Experts of a small language model.
Experts: 32 experts in each of 10 layers, 192 SwiGLU neurons an expert, 1 pick a token, a sigmoid router.
Below are experts of layer 8 (counted from 0) of a mixture-of-experts language model. Rows are named router (the router's row for the expert), gate (a neuron's input weights, with its number), up (a neuron's input weights, with its number) and show model dimensions 0-39. Each number is 128 + 32 x the weight over its row's rms, rounded and kept within 0 to 255. Numbers have three digits each.
After each expert's rows: "gets" lists some tokens that make up at least twice as much of what it gets as of all text. This comes from a sample of Wikipedia text that the model never trained on. Tokens count by the router's weight.

# expert 1
router:145142170180117099073109162108160093146159172145085188153146111119080150135112139145113128164117105141101159109171171087
gate5:091125106149165137159208111122140086080076151061100159077120175123109146155121107144159088178154153141185141112120127050
up5:153089156072088115164044095111163090082130163175165139099187159105119180090108106135101124131184121147127152084107144108
gate6:175142144179152141104167123182108108144178200163154114173163098106098128140145109134113160081145118144099142056054148157
up6:145147118205121131065120103094104163146160194108113124107111198106072104169174127107133047127102151120145097138152111141
gate7:139108126185082171036143076138146132175125124196108099113173185149061163142158070130114125087109135104162101090174091163
up7:146169166137213099153118151161130103066161080098087139118124125150120126123156208110126171164150150155114157149141168140
gets: " M", " C", " P", " L", " T", " R"

# expert 2
router:050171158202145097096102127122115150139189149190104160170152110100141106146133184076157120131067102149143130124150176162
gate5:159143088120106191123130107159151043127137147148163170128148106108121158085105148161139124099222155094115141129163083141
up5:138148143146097191115110173101155142147125159079175143136066154142159192143160069117086036058174140146093155104062119092
gate6:122108098139123095133227054109177108150100111142093144146127127140142157162148122130134163108084197131151156142118073170
up6:101096122130122138133065158134177204092153101129143105169176172176168123106181164137143110146169137101124157142149181089
gate7:134121104120063129123076108157084135104152146132080182168127075115124045151076117156062141144095137130188089160096097150
up7:141108114109131158106142186123116194093102124116097106137130165101133177155136098154151125127151121145134126148086201132
gets: " an", " ", "1", " in", " An", "2"

# expert 0
router:040184147155120139117118123114153178123139111191106118142137095133171111091133144088153179142117130103087124141152171138
gate2:119041130108103119164103147159139138133160078128147104102146162186133149122130138124062129165132144140137144131139124148
up2:210170036147161126135151179097090113099105165138164144090132139169160143089178106132130122094160115107126136140049117115
gate3:173136117068118148120112109157128131129081112118104092121106090148171109195101118124086101068084102116175139140171134155
up3:115108127128115180146078143130130075119154128117164146152085217073069161108071111075150121123142124134154148119066128136
gate4:097175104129122130158118121115153146165115144176084115117162132117135090090139113115172141136182106099110142159116190102
up4:152122128121110147133109126183128100148106113104126163127064123144108204159121113119136118150139105139138111152126113171
gets: " |", "–", " |\n", ")\n", "\n", "th"

# expert 18
router:078139132164135105104106136092139132195175126181075182167153074102132065075109105142174168152055090110105122116136144106
gate2:111081099117086143052173102116086103104161106184130066143113109201103127096151185114113146182101121153128105174148145095
up2:158146102116115185146094129125150078162129146092174145083107075103183116110081113101144163117186099121066102074086077182
gate3:124123108129138147134057118113145136117136138080153123121148163104079108133183119102157054189187111087113135107135166078
up3:121063156149117099178101113132087135098179179099124099070112130182144121114174145170148149095095103122172094118134067166
gate4:138136118173100116141170115094173149146153097110130140145064162152121130118150081068165108151152147067166123152135123085
up4:121122123089129167208102070117111091116156147128144145110092146138108120159064213133154197115119115164112113134080075131
gets: " and", " |", "ed", " for", " were", ","

# expert 11
router:075168171170103115109109133063175105181158126118109088135148112101134094138103137123157129115115116112172108088171185165
gate19:116214153091161147136192119194091128158131121131133080122152087157130118110095122113113151136104099082145140159189136135
up19:111145173096126207151108154138095167075115085151144112100168123157172129170150110125231122071128141131118142116096082118
gate20:138136137143120191112159156079129122104148110145089148098093140120196088071217139132120128095124145064128136151124111155
up20:134134132122107112085124112111128115200166151151097102154111039021164142053115081177089195098070078083151135132108132164
gate21:155106160123114080140144031128110124127157133110150160130124137090081124122147128123138175174102141132078157073111127141
up21:127069083123115105131159114105128070143141149085199076137115093091126140116125126141163161092147168189110182134174131201
gets: " to", "ing", " St", " be", " was", " T"

# expert 8
router:065171146184154063126099115091112177206155162157104159141172099122122090083125103149205183146131125128114086045168161126
gate5:136121189099092152154172049107107173142120082126141163119191098186092104084146109146108160141056165154110077159147118125
up5:153155126099136163192215075097086113134105143135160137130131159124084180133151109124113090133166186138125112143152147121
gate6:132128151111121122113095164109153192107149091065117087105131159098151090123152184156125152132107182117170116145102124164
up6:083102120118144154121139195145164174115093109211121070087104159121175164156081146130071141130133116116099149178177145108
gate7:175160094132115079099120160140069090113136150125146141115121126088132162125069201128176089138075142128114131164101193132
up7:081100160057105137111133139102182102147099084105098112111109158151119141143127091099132124103184072150153156108154192100
gets: ",", " and", "i", ".", "an", " by"

# expert 26
router:095176175142152075147094135073130144162130136128096101103185101118134097141094139130135124153095098133108091111187119140
gate2:161105163120146136105169110196146049107137111124162116093126138084190152140103144173136073089131140126096150154140156130
up2:177143138126123082172155133144149152157201162178150169115103138162116104112146175113146172129164139145141156047120079143
gate3:123104179146132126117158120078122056128161134089156133088167125147117140090131142169082083134124085168085128148129167129
up3:081155109056085166130089198115079109097090148126190097113144098120120150149098146193141129110205116169144164113145076111
gate4:112123162145095081142120127121084157118139148087167141105147145157091134150146127104138131084104067117101114151161137128
up4:146143143096140179156196077133060138121135135146155155142157156076152188100163118130114175079087127142143108155069111089
gets: " as", " for", " with", " has", " would", " g"

# expert 24
router:081154147194173096078128122068151162221160162147116155146159061125104085117106113139159122123121113163095097127158121163
gate2:111073165124129126092144086061120148162144109131111113143126095121135089166201060118164087128123079158172174103143157099
up2:159141124158146169156156173179147117126123131147150125098097108174134102104052149174087129153144113076080105220109113129
gate3:117117138161096154096100081141125145157175121121150120125189093073168147122128101093110100127184145072161152108105110128
up3:162127092111126135096173089126128061139153140115192128179135052145096108119125122156130124094093127156149102148086070153
gate4:119102126131197179123191148122168101143173093068114140147139138120176124123075169103116171119150121090102121122201107192
up4:074165122189081158149156109170106201126068092109118133144125123151129140066129119165066091153170173078091134157086123088
gets: " D", " S", " Al", " L", " P", " H"